From a checkpoint of a small mixture-of-experts model trained on Wikipedia: 1 pick a token.
Below are experts of layer 2 (counted from 0) of a mixture-of-experts language model. Rows are named gate (a neuron's input weights, with its number), up (a neuron's input weights, with its number) and show model dimensions 160-319. Each number is 128 + 24 x the weight over its row's rms, rounded and kept within 0 to 255. Numbers have three digits each.
Before each expert's rows: "mostly gets" lists some tokens that are sent to it at least half of the time. This comes from a sample of Wikipedia text that the model never trained on.

# expert 3
mostly gets: ":", "′", "):", " Sa", " Mac", "°"
gate0:092136135142153100138115113156129143124094145123127114138125129151131112142158192138095144127124123139163120144171117135154176089158121141175168108141155162112101147086148087091109116127137128124107174151182137152112125130110104126133116143131123132089161130142116147112103116123090153147111151115077121055099130156109135077110132186156156114137106134144123142114136110143166119174157125061153146159160106164102120161127107145123117105120121152095122105113156130121122164128114108
up0:146141112141096144113141141136121097120140152139101143136148148119099139123106082100136113158125150139114104102119143115118107171090127123078091136094117076140166109146103178170141115110120126141134103089082112093133138105142154157107155095125118157152053117126163124146137133112154113122109116129187115202134128110132143142120134114112098183104130130107154120145129141101100104100121130178091117114102120088160126119153109111116147169130179133146132167154115132160126082129160102
gate1:116240122137096131054148147140144153102129128126129120097116127136156140116089150104129156157131155117107125128126129178144196120139093162107137106157162154136101154143116150135111131116158119140106105118115102131128058081152115135123125094130179109144121151087154153138125127101138108124106116109101118179152117140148127130091109148118142119113099119123119127158101112120105149164130126148127156136148101127147150122160123126156151136131173169091138146136083165144126118114156152
up1:127176125130149122054133158152154151101151120150117113120108118130173145135093138102137142138115154101132134125159147183107176161141084153097144139130168129116106141140119158114126132109149137105122124147088121171146071105152109106104121112147145093142127132088136136142116107131138130074115119141139108193097104152134143139105095162124082157121115140136106141183124108124108108129087126109153102136158135122132147114124139142157181131098149139114113186133117169145113149127154149
gate2:161136127182147158152152154105127141178113163111140143124129185150154200176151141125105131105082117147119127123122126111106148137147122136161094127116118114134083080112140128125119140095103122171148114141149133105107116119139098115114114152175123154130109129145107133132147180116152127098108141102106127123106103138159101122091114160126142138139132187087155137098121171126091099143123137141127114137116147162115114114093097135117106101185117115167117126125117151154108148115121106
up2:135120145133158125098122144100107119141140177112122163099123108130192166133146105131131126161108148114105126123140146125116102123127140118133131120134115136084072096155128135116122150132098132128139089100109162124125114142113097081143145120159091120132150130133138111098120129128152140114113135085092100148161181127129084192123146119110145100156124157139128136156161126117122104143118185105120099122096142099143093169119091130116128132093134127134131093149141148160152145133148150
gate3:142117117106147131143119097113126163144140142114093149161142116122106128106075141129131129131103143138131188122140108138140118129155134146137151145139085146134124122127129101102098111098122137115141163114157100092168151115152114104138153162112155175106130132117107150114114138085145092088135156105112145123149151093162135118115123180135146132203144146137143139157113129107110153168187122111110093072116140076121123124134116149128128129134136144093134119107120157112125133116120147
up3:123153171116112143150122136139145099123143128124159146072095132102107109142155106120135141122132070134103101172116125091149145125104091077150084144101133106110112106146109126069110115130126117158135127122102161134098148142093120150127149111178131118125119106129145135130178128117080132166095110135145089172118143114086159089126109095104140138100111120088132123166144152140118163102102123129159148167182107160118162132125100083117129117137132153162139141134110088144160149174131128
gate4:155135133085120150151127140106124124129089095115150123072144123108116145098189146116143117154152141106114127116180141068146147079144154114125130124109167147127128138154118165132126117170120135168100120118116140114071126144126095172161114105153151143127108167111122134132094089135090148095102149104140135131126087167132118155145084128132104141110102100158120137093075157142093114108147154137135106177139086106107196122149102172113128109113112135118077166129195153133141110103115131
up4:103146080169098083109110078104106135146112144117112145103152081173145134149082116140169131101141119165100178127126097158132123164137164079120109134144091095155146108124119122133111146089120113141146179134138151135154149171126130126142163105117047155114131115156128089107106151104159150120134117144117139119122131115105138136111135150141096140158146140108106134122181136082147158124095145097124174140119163108116079103088140139125137151122089121103107108147105122101146136127103101
gate5:069143141133103070123164155147145144135119104088131149116112094095106130165157153136147150123100150114147135102137122167144145084134111150119127110152091119124148175140113153118151108144134140110169086117138114121143099120114108109140124118158085138091117131142135133114103126128152092126067162177108126155105128131135114124133116147134179146143153130124089161112111112151090128110130155146095147107112147135113185122108129137130132127152127122088159091134121145144171136100110142
up5:115169193108122126135156101143143125158107112153129153122107071140085138136160139120129125121102145125151128114138131143114127108122160141128102118113121125108152136131154138124165113143121135134146135123126114143130113158131098092102118158159145170109159151137116118121143123150129065067130143192135119173158087146108106119123122109119186101108134151083140117119144151076136137079129138140127139092101153164131137124127121106154117165151115118116133080135131119123115131119119174

# expert 5
mostly gets: "|", " Total", " —;", " album", " number", "History"
gate0:115115127131139143118105113095121142081139153123169120086141103133214171108141140139133157116128096070120114114161140120139163128119118135116109150136102112129158103114131126126090146115153127199135144163163193144108137109146155105147113121181113134126133122147126137145172114081135132118096118130105117151126117077125121116149100128146124097104163102122123104143169157091102137167103109136122119107128169078121116103141169129130119154124094136104155114125153113114090166107144117
up0:109135078146138126124153134131112118128131102113136084147091112099102116127131155137179113132144129107106107120117132158101128156073087143149129108088130147127112096172123108120132084143151150103131136124115089108167138157094103139132130111120176161112121153162109104083105103162141148117118111155120078139122086133166117129122137134135100119154096140137117161149131118145143112109125149136111112144116160162129141130125116094154119135171201107138104139096107117130173114187129161
gate1:126142092120132127135076089168132130087088125106165130106150099136110123112115127113160110140108120147131136125140151107089126112135087119122106144104157147099129134118151112115122149153123127126133133129120086121146161137115142137119144135106157160132116151135060150122114144130129120078103117145121126132175140141122117101121155143127102094117140114133133125081103104121128113144100105123178156114138074136152113123136141123116144080145195152124152124076123160105073129136113082
up1:118136112155100164099124179116129122128195138126126127110141151162107109146173097144166148166118119101086126117158126142106123126143086165122157144143155109158083130126166116111150147145135139143089149122094171104155129132132142134145113137137096105164124105114156091153110170120116170148167116133092143116120162125144154094145100100142136106177127100158108147157131143128145121143121177148125065121086130104118133128127079110125113147092150127118158123119103093116146182188128185
gate2:129142150110103145113144098146169099112137131131116169126093159102160139120126136131132164152119107125142124120132165161097165149162163120153134188169146105133161142157112143147153141065123145126163105134088076112132119122113100083113125167152156102108126147150133155142134132145117100105147192095154107132149116122124159085139122156092129165111143142183119124164056132117138149120132122094130099144153132123156103143191138170123109165115119123137138122110126104104139117121105139
up2:157122175105100142107150102140126134158138123150146133109130139129128123160109115131128144148171162075113109144119093137115106136139126134114153127062108101120130119120119123103150111188128109133131128117157095130131135083134146130109137159153107158146111126109142128127134143098139137150165132123077098159103123099164121185137161101152128128067091109143131130089125140130164137117116109164112136162160094144126125106119140160088108083112131146079077132156154116158118123161108096
gate3:108106119110123125108129109107107103154133076136146148114105112179130141119095151110124111119145140160134165106119155171103109140135098130143083113176092144167117176143170141103125128112141157136129180141166138147078115160119125091108086142093113134127144154153122131110139124167165116140114154101116171135091096129148143147175120124119115161112167136077137118131121144147113114136159134174102128107108134119123129130114156110131077107143164127127109087112118152144152139133124208
up3:121115143129141112129114125118145060149122128140077150099101082150134155130129179129142130129157140169129124121092168173155137104115148122152090155178092103161136180124162139121118130095154145138160181144164106108075114163117146100138127133124097106112112131176184155095128128129143102120110142131157137108103133115107115144170133120110099129099148155113080100146137183148109125127147139159103150091111150085142148122100119130147091093147139110086111116130117113104166126142149187
gate4:085111088106130116135099104114107134105134122102100120139118119178144144116083177096120153113090113124104155135126121157163145133093140152142104133126115141116115142169136103113117143076081108195123076121138109163093126163131125113178113117109113138095088146114114131111181128121134156110129139115125112128147132139157122107169150096131138091134124130147135104104111090116130124173093142116097109100115127096149129088154140127125139130145135130138105074120161133169104129108162121
up4:134100150119135133114171136085123140159138137121120104131069150133135124113128121155126094127133135127162086123124081096099110122140137104109174128104174124160178113102122182145160137121108187072121155136109111103121142121112136184082161127124123078129138139178148130097116116122098116146109111133147134165120096149070150107055105206144142138122135138135130110126129174111128114107185166172129156131120114144096102120115067153095142121099116116117134129166119122134115143118130142
gate5:166120118138109099085111179131144093173114136111131137118163123125155137129114128127161143161168136100120130141133168151091153151127085187102119137110094100122128136156114128137110136130130151132132089124094131138122112127123124172146146177128143133101126112112140108158126130130092142129111145135148164149115128120098131112116134146148112124146164139120147133116171153134155124189118121117121158112125135124120132123187117119114122134144175125118085084099109131102111096117137151
up5:117153154124141136168150123115144103101143136129100119142097154104100117118127133152133121092093102156122131124152108098155107098160190074126155129148131130142092118144133148137127123125106112128129137135158099124152159137160109087123155072144140124198133149119116155104144126119161145104137122162119121139150145121113152147133092124090133142104059103124078146159087076097092175080161125153131142142089115139123129139094128131129133128125081142118133148148117153153113118116125079

# expert 0
mostly gets: "\n", "/", " Smith", " co", " Angeles", "ić"
gate0:163113104122126088151120118127135123115121130138119124147145122118149112167171078092147113103124107132132154133142130182147123139152131145107128105170084120114146097147100129098133099155133121153156111110118140102162137124111148174113101111160106138115171079145106091133119126130101105099091121186142091128157133143114126132147117147135132164105173125123134139112170158124125125141085157077063168141135143120102147120108126107147112124111130142137151129169093101156142097158171122
up0:154113113127164101085122183095117122159095162135124110122141147124167132128164128072169154119146089107151148166114083136121150125143144136137120160175146099123125125129126119105169120162114139115140120150111117125105135155124113162121110139068133143128147151103128161133095131126146113127130122121150073152150127132111138111124110136164102119105137151123150113082101164123182151098152072112134172157110077160133138160114169095150151142178091132131119121161136112168110134133149147
gate1:147129137081094089151139081059136153148073120133112137099109132118148140118094120123083077141135168141118150102121110150132159116156123112143159149178115092190120128139115114108113087133135100106096120084102152122111132143098108106075105089131181163062136141110114126110177131122135133106132171166092107161127133123103135101144108128167143175105149094095180075112127124136128131139128148115096133101101153131077128125123163098135112134130124143129128120172148087192139106074087142
up1:145134098131110094169089116059159146156086152128128143129097111120136112091135097128089120132123135164126163137090100110126127141149108087145138158117104092135151094120154121124111097127123149085111128088097145135127114142110111088080159107122140146110128136091116136107110118118176111079149145149110134122081105113125125114120099150125147153116097104120187105137119143083103088139149169121163134092140163136106148126096138130150128134101163112134136150137135166130157103117113160
gate2:071149091149147138115085119138151143130158131140108117150095116165183141136085116117135170118147100118063122182146135129104163115125132124138123133109135097153128099097147107096123103105134092132119119129140113131158164071075161102118112121146135136141137148160158194153123093136142180128118106116139157145182116106117154120108147122113167108133117152153147138108141133113101127128128136118162088157115102127149106167128169122127154157122125095167156100145150133064142116118122158
up2:094149146107120138123092082123101134163145093140151113154148066132174111121119126122103143149116156102124137157154154143162141153119165124129156160125164109147108114126112093112109096147124105135141094163154133116128139149113098125152138158168086105111175134126118133126147127127082156143119129123151108164152146077135130098138142082130125114148153147136167113116124091111071133076127109089132084169125141096134144114121125140130147146116134106162139097160091133084105123169128079
gate3:120138172133156121167186119132114152108077137112109142119073126136161104101146150101144133103155132140078105099093114154114117138134132136139179108113174141117147105168103144108135090137124127118136131103144123093120133131131127148171110090121150160137108141122120145064123162128133160173102118130151108176121105107129121162151143157159095084115130141103135116143100117134132122103149133158176181133107105129117150110124142184163163130135114125107106088134183118108160139123098142
up3:152138152134114134106165121122143186141097144149115098100134116120156103115166149094126113115174110119133092114136150122117133138113122131091148123146160165087146146137147135125125182133112159114101103155093099164153129157130138136135131116121094163106148155130122131129134081134132150101129148118134152135124077105116146125124151102097115103154141149143129109095148122147095148158159130164139118087120162098088119133178086136112139114131104128115137124141115124081134133106082106
gate4:165135121110085090154135153119129143114090169115145140139099145154132103117134152105146116182116157153112137134146124125148135127139143124133165113165127095160141123082135132087108133121134094142129176146140115070158177144149182135127168154177121165112118077132127121115113150146128139112094101077161108140120159119129163151118136116102131141154072077141133094095091121105136121111095144116094089107131072114135155129115114166137196108125103039129111124128136124135096159127153116
up4:187148136098113158132154144112174158153108133154104157156098174136136120109130136134152090101144124159141142152097131132137135150150112115110151136168146152180097118123127135143076138146136094127100145111165143093094128178127201175065143127141143140123121113164138142126118126131113075120125106127138069147116115129109145122135091105141142142154141091117152083140142103087136073105163139133153073138123089137109175120111163102136125161116183133129173135164147099153114181122182109
gate5:134113133153090122105134101105120112175101140118185157133164145137143120087111134128151140131135108134157134135183106120129076139100118087127134112152089134137121082135138165142138138214094180089098137125106112081102118115106123137127148098167128128132139141128109113093144128149112136140116106096135135134157082123110072074173140106137125106109143202107074129137132128147150108191088130168160113146177095148144085146114135134156106117151139142085140153146090136141114103102155111
up5:122120111143123139163128104190159111155122134143090119144103152146130107095125143109093154111121119134103112152138095137133084125117141098146136128127116117134139117116116134120146144117197131157121146071125150143094128160102143069089152112151157129120138103149148150157097164159145137138073088115131127158133116146148051114124100106147134127112163123150154147118096113123137175133144135126125164086146135164116101132140152129109121097122129148084150171140130145161128136125155106

# expert 4
mostly gets: " out", " part", " due", " only", " such", " so"
gate0:146127146092145185160131109154134096109133087072121131161120112097163158122150143117127132140153141167113145145137123080151156130131120153195165156138109141130120068127152098117129108090143125119085149121106102144119168116123129144095114133112123126125136149140110147118125134144110111110141135153155097093097101112111134098135100143122139147137156108127185139088192159161105120139125160149137126119095150090095135136130139164157107149137148135149071154142113109149109102135184124
up0:118111149118155104122137081109117114126111137177147118148093152123108114157132083142115143092157088110081094086122110146117114148122118137131121106140131118090164105133152160156087177150108083133118140158126123131140134124135126127125148066128104134126117103134168120127098104086148134164122111111118119152127138168130104148134079139131133150155170060141096139143100154131165129122131147129125127141185136147152129147118097113139118154131107130112146072093138171114149159131129129
gate1:094122126122142154155125151171121146158115139106123185122084107147163149140114134108153125137074103105138128124139100093155161121117136130116112104164083118143095115119126135153140104093173098130140099158132110152128139133119131138125147150145109136112150116118166155138108091101125134175091135143132141072151142148139095120129144098165123170094121115136145077147176150120101115125147165123149154162147166115131112142123140104125142163146132113114083137067115158166148155138094128
up1:115111142140142153110120084158128131142164140112146124167126119108140136114180146130102132125140129108163126114115109116123126115116144117206139145131135174124154118131148093141074155142088105118129155131096117123114103117154145139105168126147135098133127124151089116152075072116088115142154162126140105141103122148112130106167181148126114153121108084171116118116137096108127134136147140113137122148099118168125138119086127050114122108159132176098116117131108154097160108108108175
gate2:159124113082107089102133147116143132102141164163105131085081124118117128149148186159141165156132087166136105131106128157133133142132127101147126143175123146131097165079130123149124111121143130174123161120118151108115104136136126168133121106113128108115100111095174169095143139100150134112105159121153112116139162143142114096127103116109124114138090129152135103154106163135151138137130111114103112110143137130127093129163121128141171164165152118122121117126096163114135099056130156
up2:146100116083107115091154127099119116143130133133105128121086137147103115132113168133124115145105132134116128120120140123117153180158127148137142120204114161127094143081127118135124095138129143140108175137101133114132106142095146150140073119108106092155110124074190126140096149131145121105128185176137104137148162157132092101102112106113131144103112162150126080128105188136181140129108113142105124130171149158111110097149132122160116199154115130113134101123104126137152129100120121
gate3:155165116118157117125137105153142139150156109132134114113141100159138140126123118167130169149120088097126177105123158132111108105118146109134146149073151135115112154138111095153062107122111191166119148145167120119119118139130149121081106085134121149127129151133113119116102097124137124133158141167113120109091171126109141169148117104110176120102122128101119135185175128080087128168098126142123098142119157118162130147115136108172108112133136122135093128110107129191097121093134125
up3:111089147107181070133146166096132065128128139110174133133122138141128146130134127138154131122118154090131138159082144100153088092135157173137128108149122136081147134112124150141111136121133141127164089161092141140109166137113154146093114123088139088123094133123105145090140156100152138133112091122139158171093125113161130087081149163140116110085168079144134126103132146179167156119088099113118156100149113113126119141148174079128135154104108157127129117146168158081152157140134122
gate4:109130128112167141145113118130108122175143148114134087131125103138148139110118158181126106148143152130134096111148123138140124135107099133132124151102129103145142114130115135134125101133142113127113125146145135148104120107119143106130149172139123146155117101141159129171125148070145143152132177099142124139132135106114105118131111091170117161139138107137091158128131123122107132157168128175106102104159129133108092089136107104131120114145098203162158172151110156156096055141103133
up4:103091126140112145122158137134099128154143105139087094129160137131081138105114108140097145169172118165149110100107118111144125081149131141136170118150140141088160135167121139113158150131130157130148111114149118127120138111178086103144114094148135101102133101118133153136137114101135123105152101152177131116139149131133158146132161154125104099132130096102151150144149108163126100147125130124128159077135139104143134155183130155103159128092117103106129121128138117110099159117142095
gate5:108104099072123115153115141156151117127105108137099135159137124128132173137105115131126066103129148134127132131154153135135161113112091124170163105097152159130163091125111128115120139114112109099118141089107176098154117150129153125121121134082119149137164119121141119137121131129131132088113123114150071095105122188129131087128104094118147130150157149152115143148146121113106132090099153157088120060154083092091121106101112150129130120116146097118171151124140155161111131138155135
up5:134176157143136091148123137120111135143142138120106133139138128143102149145117132138160151124137123175123097097168110105120107159114125126119130130130142181124090164094138131124111107142125147113102134114097164148124108128092101123130103123133124093163167107117122163108127133170118135153132111140123199088147086181100114155159111119125160161126175150138101115139156110151134138121153110100148119147111151112084115140154114122129149127174101139153107109095121122114155140088114162

# expert 2
mostly gets: " of", " in", " at", " from", " the", " during"
gate0:146168138142158112168178115154107087153113140120124189112126116096137114138079132109100134159119118118133151127137124137130090154107143144136150161123162107116115095150115137102113155163111137089115128105163138125108147139118112167130140149180126099085169147116166140096160127106104151168100162120145135106136099091159143101107134133124144115128119122144155129108102140189074161087098171143121108148100156141167131141098146124110123133108115100128104128157158161136089128134135174
up0:109143083131156155121109161112117110114086108146112096129136149158099103127158174116127092100128172141118160138088157123101164141095106063136119135120133093147127099130139167143144097077158131092119137168045118134111157130115109114120149127140080155136106121108119118138113144125181147121186107110118154158134132174094112110086136149172082160123129111097095146123100127091123104140141093129141134126159163125106134125154137127112126135151112108123132178125128119117151122125102102
gate1:133135126109121126075114110175119139104123120148166120114174137168146117164135125064151112106092107138114109163131095135132145153116107088131135133114058098138163159144130127160100146131126104105120163173136120140126134113173126130088106154134119123101110139147122150152121117085130161169102162171143150152164145166092121128124127124085108106135119135128100160103141090138119103133114135098139173100168107109162106123083102147140127136129107132126141115129138153136143095154108127
up1:149101126116148122134134136118116151147122136133116143113156080138104089158103128204105146173155156090118102090139093135120106100138150123094137096117159136141131106123137121181120154103101104127162076161145138122108113125084062074145141157151125120113081129152127134121108144131199102137147119071112128135145091160151173089128123124139109105142153171115135091146145127116099137146143110125143169144140136119093143127114101137125104143141138087124175077135150130126146147108074118
gate2:105110167136150120170105102151105169140120186132179141075121178161102123121134124083131159143106131154112114142083116095159120144162106131119157160125099083121139076121092149148143100135111159164112120114143125159081152128107131106099152096189149099134105133129128097112115136120118090171108101145108111164136093132155118111153127127145129079141150087141128181127168153119144144205091145145099131148114178148087120124106130150140101124137106147107142155131138162109133103131166130
up2:120124158131130177179103112097124145120091144151102151137120176153106178155117144115179125120114097111157106132122130146165126145147088120146077114134112146173152125128118140105143129145151092126174094082166117153082132108116144127108152085091119127169130178115098124120131161144137097114140140182130125118079138118132125146117133129144140149129125149083058173171121096077130106136149108147144096130160089163138125125109118104162117124133144166095135129117122140102160105114145127
gate3:131132130126113126144094136159122170124119118095161148122137111151128136121119106115142124120111119173132112133138155132164128116139155134094132121132127110135126136098102140149146090119130130139142157110153109136106103119131082101163138141143147144134130104088129106127091121143136089144110094165082128134143155126135085126151170143182153113115132067096092135115160117162163118139148136132087102103124115140102152153117123168170107112093099116117141151126164122140128133121093122
up3:140133106114107130145135080156124134094136163173124128153133163059124152136115149133144141134093157141117128132100120159120128122125145107121122138172163144178118086130170141133114125085116128129131115130138140132113136167139132152123117101111121086076141125123121158133141103130107148145109150086188167095130148148136111162121123157083094122114133170138116163131110164102140127124122100127128150162113139141106110102143108125111138135143165114142123125076055117093101128138132169
gate4:141136132153119097135142094098142109120125140106146099131109100115091103159149124145166139097129105129167107147158170147147075086134110131176169133136134078111114114152119146151117077130125095137119135140116156136175082114161125134120089114131153131146159124129162114158133146126129136163119113194147096156108146152157122093124129139143114112131094125149131127151168089186123159142148137150182090139102125104144141139144131157111158114155115102095106124120140145114126091150115134
up4:136124156134115175116142067150096119153151144132140093112098110103128131174157126139136116131123118123136108135133161126132138123131107175129126130135168119160091127105126121178132084092160131137108174129105111105143094092174142150138106128159165132155109153145174133174149136105126099145133160203178091141113093097170144126103111124154186147155132140150111110112108097168131166161140108136153138140126122168119154108134101113141130138128106073143145121110144145154118074140098114
gate5:182116154174146101109147106134122124149139162122156152147171102133088117115138142143149161173111150138121138142113137121112111122109125160114107136142137165103141161111124080140124108132140126141106144097128141149106163117110137082148128117132153087182119150158137111116116161131124140114085111137114159164105202103105130133130136150194151162128107143152144088133124132132103090119151138133101083115159118111128124133118149156134127109095169110123143171126155079136110151148115153
up5:166103136113138106144191121154077108127155145096144137148168115157103144103127128131166157129150170139126142128148141130089096112119115136119103168117173165137145165162138127114102166144117119132123126099112145136144143102079117084111131146131116054169099098122128117119136146144081118097136104080113123127125157142116129108121100112200149126179124114159146100122104159145101123100134086114132106141155110121168111114143149132137125130164159144127146132155151107112127121128121136

# expert 1
mostly gets: " and", ",", ".", "),", " which", " ="
gate0:131128138159111058136108113114135115129133127125144126153160136087144106138123130117173141171132139115100150079120123141107061153157123121161092146126137096133155126149117159122101138169103164138142150130187143113092133134121126106086086123111122115189133138130095083141104141124083161118094141123128142104119109102118155167102138115088138097126113132131120124129152125143122095135137161118144123108130118139155156112097165125092113131164104155069179145130121152142107086113128128
up0:105113140129078104163141127148099128176123125093145114131119098151162114121185115117144101128163130109100093171100137105129139125117128082089121149126132128148153117108093159141102115202085112110107152143133113119111134077091117110096084143140114108098135132169124109131177103095107090110088123122154103179115163140130149144111088134093116151110130136107086116143138147151130129146099082099148138138124107173174137158155136116083109133139112106148134172127120125139116192153128122
gate1:162141116085096067134095088093116138111149104156162113158152181144116129119172109132151135106142105144155096110111141124068124102156109159121103128117163164185132161150104119131138111135135178143132099139105154125112136149109152135144138150142130132118118113125151132149106143115132149127108144102104152119155159136103131150153077130127150078134135083115124053148130123166126099133138122139102149129144150129146080153111159133113127161142129133085099092111113161116121116130172157
up1:145146129144173173146105139097138134135149168120118117132075059110152144146068145141164078127147159115123102125153116152158202110124113106127117108112094110144164140122174148124134125135116112118078125122134113111129114140098106129116142110082150142165155121120129147133096141104152121116117138125075117117131116141134141090099116110123110149140104143077076145130145113126132136128111126087127125144144108132133136150148110123122136135122175126130142168105142088110159146119144121
gate2:135106132080108136139118165117147126129167133136126121153133129159074108129098113094118150076083124120168107130162092133141111155158104130128181156125102082104099138090114145080172136115146104109120098148121151122104078105105157107146115133105115162176129136124151136127094099142126138104114112138105128132129134144168101124108126090159137139149137147088121139095088116136148132112180090163153168104137122132108147128134136119144161155132110150173119160134092138156102125154147150
up2:094133180082123117173082153100118111127125137107139140145083106146094161181117131121116142141081113100127092120142123104140113136135103144109135147132112079091150150094154163140145132127138139128106116124126156139124122106102105083138113136098102150155114125138125110120149097172108140107127107139138114132102088117168107148145112097112124105163153109152167151119103136139180169128151160120126148092136081136121121085143144151132117126103100165120150180118105131147168137124142138
gate3:080122158122127114070112134116126109092162094120168103170154106132120092120121130085164163146107153130114094127142122115116125128079144098117103122108091112104105095138127134145156132108149084108092081135130088110117109172095090160103118123100138113112113129112142151107106126103189157127121135122144153134144112149137124153125120099182135141098125132125104123141181173157180121091165130169158099121092129126130129136121128100163076160112120132140133099150119178100148081113160154
up3:135130150156141122100132117106082093096100129090112118143087139145087091153084155104134129138132143135135139150104105154169121095073146119143133140118094118137126160139142126133136084131113131139087103167151122173120111156083116135083138109124128111139148166117135165145114137115142160113091111113124143122167135124143178116127120165134074142125138136099134164093106141140124105105155145134160128139126151127108129144170112102163108139148145129149121143131117084119165172122114143
gate4:123123130130107072149168112133129146134149098135102115097143137146156156086137164132110152160095085108107153162098154113177125140134112115080143148150133123102104139128107102185115109077120096158102162165131117099107098106130218102124121117165140108099115126072155126088078133110112095148142111110119173142127118141144107128161152148124153135157153150090110130114145157120103155156139092124129154136129133078090138107132146110192172143129129136108127195162133113119092093145145137
up4:106160132145144156093068159138105118119108155111139163169146115126102089154147079121154115080150162140147129113133066131104116114130163151146128101125141121156174136138148109102145151200142141086168098075111132150131161149116087143139133146098145135161114118166084125164138110148117139133101144129159065109138124113118148139083081109125114131111118104168148123119122111165149100101127160121138116126144132151167134158108126126074093108134149111156128049074124158126148143090111111
gate5:120163132154128154158133126107130147125107084097101145123128122181126143160145180124111113096175120173137138134171151110165170115139130127116180112169101141148147091096140162121115146128114118148093107108107171117140155174114155099112117120133138140103123172130134164118115159134147134130100167166130126101141093121113124082167113159155115091143127100102141101171145143145127136172140168147121142112083132116128132158131157113133135114108091142153114137105142184120112118101159190
up5:125101136117116111067136115159126134135114148135156107164145145106126111110100130139139159172102144106131097139101121138085113142110130133147096148079117120130112184143154121107136104116180113099176140111178132121151099091146083156129124176120145122177141126103140111108117126119075161144132111121123123177117113166147138149098118125116127137106119116112165153110135128112163097135151107101086143124107133128116133112159129095100120155109173096104178107134106127104139124146096133